Weights of a small mixture-of-experts language model, trained from scratch on English Wikipedia: 32 SwiGLU neurons an expert.
Below are experts of layer 2 (counted from 0) of a mixture-of-experts language model. Rows are named router (the router's row for the expert) and show model dimensions 64-127. Each number is 128 + 32 x the weight over its row's rms, rounded and kept within 0 to 255.
After each expert's rows: "comes before" lists some tokens at least twice as common just after its tokens as in all text; "mostly gets" lists some tokens that are sent to it at least half of the time. This comes from a sample of Wikipedia text that the model never trained on. Tokens count by the router's weight.

# expert 68
router [155 143 121  84 122 160 140 162 130  68 114 135  86 173  89 144 164 131 145  99 141 108 111 140 140 138 125 140 117 125 124  78 157  77 187 114 123  50 113 158 127 123  96 153  96  99 140 164 153  98 114 127 131 124  93 147 115  85 121  79 149 175  83 155]
comes before: " the", " a", " his", " be", " —;", " an"
mostly gets: " a", " at", " from", " on", " through", " an"

# expert 70
router [ 83 128 146 118 129 162 137 175  82 118 167  90 195 122 130 117 201 150 154 183 119 104 157 156 113 172 181 136 118 108 113 149  92 109  60 100  77  99 158 103 147  81  97 152 116 115 102 128 125 135 103 174  94 100 144 117 105  98 101  95 148 162 126 158]
comes before: " the", " and", " which", " a", " but", " he"
mostly gets: " of", ",", ".,", " ,", " for", "ize"

# expert 32
router [126 122 123 118 114  89 185 131  87 110 131 153 162 157 102 115 172 144 111 159 112 133  90 110 137 119 147 139  93  73  86 113 188 103 164  96 154 113 120 120 108 133 177  81 117 111  58 115 109 113 217  99 150 105 136 154 121 154 120 142 125 176  73 104]
comes before: ",", " (", "'s", " and", " was", " ="
mostly gets: " Smith", " Thomas", " Jones", " Carolina", " Georgia", " Florida"

# expert 5
router [153 101 125 145 160  95 132 115 148  36 141 165  85 152 132  76 110 120 137 129 126 129 110  81 123 142 148 212 170 113  96 114 113  91 135 103 108  86 153  71 171 173  84  66 149  91 115 174 101  84 147  91 164 106  75 141 152 118 169  73 120 172 156 129]
comes before: " |", "–", ".", " States", " years", ";"
mostly gets: " several", " million", " these", " many", " three", " some"

# expert 60
router [151  98 123 104 139 103 102 168 124 149 163 167 140  91 121 136 137 108 142 159 102 158 102 111 126 121 157 171 157  98 166 157 152 158 144 103 156 111 151 150 129 103 154 143 150 127 129 126 158 101 157 108 155 105 114 148 150 120 176  73 184 104 171 143]
comes before: " ", "\n", " 0", " 1", " 2", " 3"
mostly gets: " |", " —;", " -;", " –;", " GD", "onny"

# expert 14
router [130  74 125 109 139  87 169 165 120  62 118 148 106 133 150  93 157  98 153 158 120 198  88 167 140 129 131 157 168 115 121  71 143 158 159  84 133 146 145 121 136 148 138  75  71 102 144 159  25 100 148 194 132 159 149 146 163 109  50  97 141 167 171 130]
comes before: " the", " a", " to", " that", " be", " as"
mostly gets: " v", " can", " could", " make", " pl", " However"

# expert 79
router [ 93  89 156 115 114  99 168 141 136 134 180 144  91 124 158 117  55 100 148 182 166 107  91 116  58 119  77 129 111 114 124 166 184 120 128 136 146 137 138 158  97 144 157  59 123 134 107 132 160  91 143  94 179  95 121 143 165  73 134  98 108 197 176 162]
comes before: " |", "%", ")", "″", "′", "°"
mostly gets: "23", "22", "24", "39", "27", "50"

# expert 38
router [ 60 168 169 182 129 140 161 128 138 153 146  90 100 169 154  73 136 100 118 144  88 141  79 130  78  97 111 120  81 157 126 114 127 126 141 111 109 120 181  93 168 154 154 136 130 122 111 136 118  86 144 130 173 106 138 117 197 133 152  86 102 156 145 111]
comes before: "\n", "==", " ==", "===", "The", " career"
mostly gets: "====", "See", "|---|---|---|---|", "|---|---|---|", "|---|---|", "Species"

# expert 62
router [108 113 122 134  99 124 181 160 128 130 205 127 140 101 143 133 150  94  90 178 131  59 104 122  76  87 156 102 100  95  36  83 134  73 176  76 139  96 152 108 104 116 179 135 118 147  74 209  51  78 176  99 134 102 111 139 175 120 151 113 106 131 163 112]
comes before: " ", "\n", " 1", " 0", " 2", " —"
mostly gets: " chose", "ecting", " ro", "ific", "ading", " avoid"

# expert 72
router [132  80  83 139 125 118 120 153  94 112 179 101  91 128 116 104  99 105 105 158 171 138  92 104 113  62 104 133 144 103  64 157 118  98 155 107 134 129 126 139 123 142 146 103 102  74 146 150 133  50 199 142 190  81 128 125 169 116 148  85 163 120 115  94]
comes before: ")", "–", ",", ";", "),", "s"
mostly gets: " co", " 2025", " 2022", " 2024", "ST", " Preceded"

# expert 54
router [168  69 115 153 103 132 185 161 106 110 178 165 150 131 159 102 127 132 108 150 165 146 104 131 106  68 118 127 123  58  59 138 223  64 130 100 155 114 174 200 150 142 140 111 106  84 111 149  71  90 164 128 184 108 103 117 151 164 154 103 177 149 153 133]
comes before: " |", ".", "%", "–", ";", "°"
mostly gets: "0", "3", "1", " 44", " 32", "2"

# expert 73
router [ 67  95 146 160 128 103 222  98 110  99 183 149 104 129 175 146 128 144 145 194 118 136 140 127 144 138 103 171 131  57 143 129 168 151 160 129 102 165 105 148 130 152 114  88  85  97  93 145 129  98 125 129 173  87 107 124 240 162 116  94 141 157 141 114]
comes before: "|", "==", "===", "The", "In", "″"
mostly gets: "f", "pro", "Ex", " rem", " cont", "em"

# expert 24
router [132  78 160 177 129 109 157 153 117  79 150 170 159 118 110 130  89 136 117 165  81 114  60  72 162 142  90  92 165  70 150 141 156  73 145  96 157 125 121 168 122 155 120  87 172  96  88 161 114  70  77 175 137 123  91  70 141  64 135  95 133 166  91 148]
comes before: "-", ":", "=", " zone", "ed", "),"
mostly gets: "year", " re", " mph", "present", " nature", " prop"

# expert 59
router [154 127 104 128 106  99 185 120 121 107 189 153 117 101 162  91 124 130  98 120 140 127 154 122 117 146 164 159 151  98 123 159 170 133 178  72  90 131 152 137 183 137 156 172 116  91 151 106 101  90 179  71 177 120 112  96 129 148 163  94 131 190 173 167]
comes before: " |", ".", "–", ",", "th", ";"
mostly gets: " 2", " 3", " 4", " 5", " 1", " 0"

# expert 21
router [119 111 104 160 145 108 147 128 121  69 114 134 108 148 119 158 108 109  84  89 128 136  89 128 139  78 114 122 138 112 126 137 165  75 140 133 174 138 178 161  98 143  69  76  81  70 130 139 114  79 184 131 143 118 142 114 169 110 138  98 140 111 126 104]
comes before: ":", " |", "=", "ing", " by", " mi"
mostly gets: " comp", " ag", "Scientific", " Label", " sem", " Succeeded"

# expert 20
router [127 164  93 117 186  86 150 137 147  99 129 182 190  80 103 136 109 120  88 165 107 129  88  88 116  80  88 167 111 113 136  73 202  60 192  88 152 122 160 136 120 137 163  94 146 127  82 143 134 117 125 153  96  61 112  99 158 123 120 113 153 137 137 140]
comes before: ",", " (", "'s", " City", " State", " County"
mostly gets: " York", " London", " California", "ford", " Texas", "ville"

# expert 42
router [107  82 142 138 141 145  95 109 130 111 192 137 136 165  86 107  66 104  98 185 162 147  63 184 175  99 147  92 157  80  94  93 162 125 169  88 136  70  85 134 135 139 171 101 178  59 123 189 134 130 174 100 150 119 126 139 188 102 149 126  79 135 151 126]
comes before: "-", "\n", "|", "==", "The", "In"
mostly gets: " Massachusetts", " Communist", " Pennsylvania", " however", "elected", " Canada"

# expert 77
router [109  76 131 104 143 117 162  83 130  74 112 120 160  88 124 133  95  88 149 111 120 151  91 116 139 156 112 134 160 146  77 129 139  64 150 129 107 120  98 121 142 105  68  87 121  94 129 127 142  94 174 118 203 126 113 149 121 128 139  84 131 148  94  72]
comes before: " the", " a", " his", " its", " an", " be"
mostly gets: " for", " by", " at", " For", " with", "For"

# expert 53
router [123 137 130  93 131 100 170 134  94 144 157 120 173 111 114  77  94  94 120 228 153  97 119 119 122  82 103  99  52 143 139 130 136 108 157 112 150  98 155 119  95 148 121 118 115 110  94 111  66  97 135 159 122 149 167  69 160 110 136 112 108 183 140 112]
comes before: "\n", " The", " In", " He", " It", " and"
mostly gets: "\".", ".\"", "\")", ").", "'.", "%."

# expert 49
router [ 83  18 112  86 114 124 149 183 155  83 181 180  87 155 105  72 130 137  65  99 147 117  96 106  77  99  96 105 155  92  82 135 145 144 147 136 152 167 182 139 127  89 125 115 165 121 163 161  95  63 171 133 194 108 105 137 137 130 143  69 104 144 163 145]
comes before: " |", ".", "–", " 0", ";", ")"
mostly gets: "9", "8", " Votes", "7", "5", "11"

# expert 57
router [130  68 120 153 157 132 193  69 113 133 132 131 126  71 111  89 128  97 118 130 116 165  86 128 166  77  70 112 118 136 122  93 146 151 126 125 138 149 168 150 133 140 147 129 188  74 155 136 149  79 173 163 123  92 123 155 174 123 184 122 120 179 111 146]
comes before: "|", "-", "\n", "==", "The", "==="
mostly gets: "\n", " pre", "\n\n", " Pre", " In", "Pre"

# expert 10
router [115  90 147 120 132  94 196 173  76 114 194 110 140 105 145 157  99  94 108 170 163 109 126 138  88  68  69  82 115 116 107 186 175  68 160 131 128 175 126 123  97 133 122 101 147  89  91 159 122  94 152 115 155 133 149  94 138  90 133  52  88 138 145 102]
comes before: "\n", " The", " In", " He", "0", " It"
mostly gets: ".", " .", ").", "\".", "⁄", " saying"

# expert 6
router [118  61 117 122  75 111 143 108  96 160 138 118 122 164  99  94 121  92  75 168 187 128 110 154 117  88 110 124 141 122  85 158 152 151 141 113 117 136 102 115 135 165 174 180 136 146  87 161 114 124 161 143 146 122 165 126 112 140  84  70  88 142 134  68]
comes before: " of", ".", ",", " in", " to", " and"
mostly gets: " states", " issues", " evidence", " arms", " houses", " runs"

# expert 69
router [ 86 148 119 125 190 101 150 143 129 140 184 143 107 149 124 101 117  87  89 116  78 121 102 113 111  89 122 137 115 138 132 112 130 186 148 153 135 123 140 106 133 151 121  65 178 109 109 156  80 103 101 107 126 139 143 118 178 156 102 123 129 170 172 106]
comes before: " of", " was", ":", "'s", " is", " for"
mostly gets: " meaning", " Starring", " rank", " form", " copies", " latter"

# expert 40
router [105 165 130  94 168 135 148  96 155 144 157 123 160 105 143 107  73  99 127 170  99 143 154 127  93 122 128 147 144 119  99 106 125 144 152  90 173 151 187  79  56 169 185 145 140 124  92 128  82 151  96 133 108  96 162  62 162 173 113 119 110 100 186  92]
comes before: ".", ",", " of", " and", " in", " was"
mostly gets: " military", " club", " company", " law", " ship", " car"

# expert 71
router [157 115 160 140 139 130 162 147  93 106 160 193 182 107 123 150 112 113 153 160 146 158  99  92 121 146 115  82 112 129  41 132 120  97 111 110 192 122 138 119  78 178 159  76 149 131 124 136  50  96 125 154 133 132 152 135 177 137 126  68 118  98 139 104]
comes before: ",", ".", " and", " (", " in", " are"
mostly gets: " Airport", " Cemetery", "inae", "aries", " figures", " Albums"

# expert 75
router [167  76 130 179  71 122 194 120 106  92 175 119 192 120 141 158 111  69  89 171 155 160 103 100 195 124  86  80 168 123  83 129 100  90 151 149 170 116 142 142 102 121 168 168 144 142 152 178  83  85 120 147 116  89 143 118 188  92 103 133 111 152 124  21]
comes before: ",", " of", ".", " (", " in", " and"
mostly gets: " Airport", " Festival", " River", " School", " Town", " Council"

# expert 65
router [154 109 106 107 131  94 149 168 123 152 170 179 130 100 120 172 121  77 155 178 110 172  70 146 173 113 163 159 173 132 163 177 135 100 170 144 143 153 127 150 121 125 174 132 190 107  80 128 118 145 164 126 130 133 144 164 123  99 168  53 144 161 148 122]
comes before: " ", "\n", " 0", " 1", " 2", " 3"
mostly gets: " |", " Insecta", " res", "|---|---|---|---|---|---|---|---|---|", "|---|---|---|---|---|---|---|", " app"

# expert 30
router [122 103 125 172 110 208 139 143 145 116 164 118 193 119  94 143 136  60 127 128 188  80 107 132  91 115 138 159  91 110 111 108 145  96 139 138 133  72  85  86 159 155 116 103 124 108 168 181 168 107 191  67 163 158 117 132 162 116 113 110 140 125 123 160]
comes before: " to", " by", " in", " as", " on", " for"
mostly gets: " Born", "ated", " moved", "ored", " Phylum", " According"

# expert 0
router [142  88 145 141 131  94 190  84  59  81 162 134 137  85 137 107  88  85  76 155 124 120  96 109 168 158 105 117 123  90 101 136 145  52 117 165 117 135 100 136 123  84  97  83 147 140 152 139 129  85 138 104 169  95  82 130 166 104 131 103 107 189 136  99]
comes before: "\n", " The", "0", "1", " He", "2"
mostly gets: "–", ".", " .", " −", " Saint", "⁄"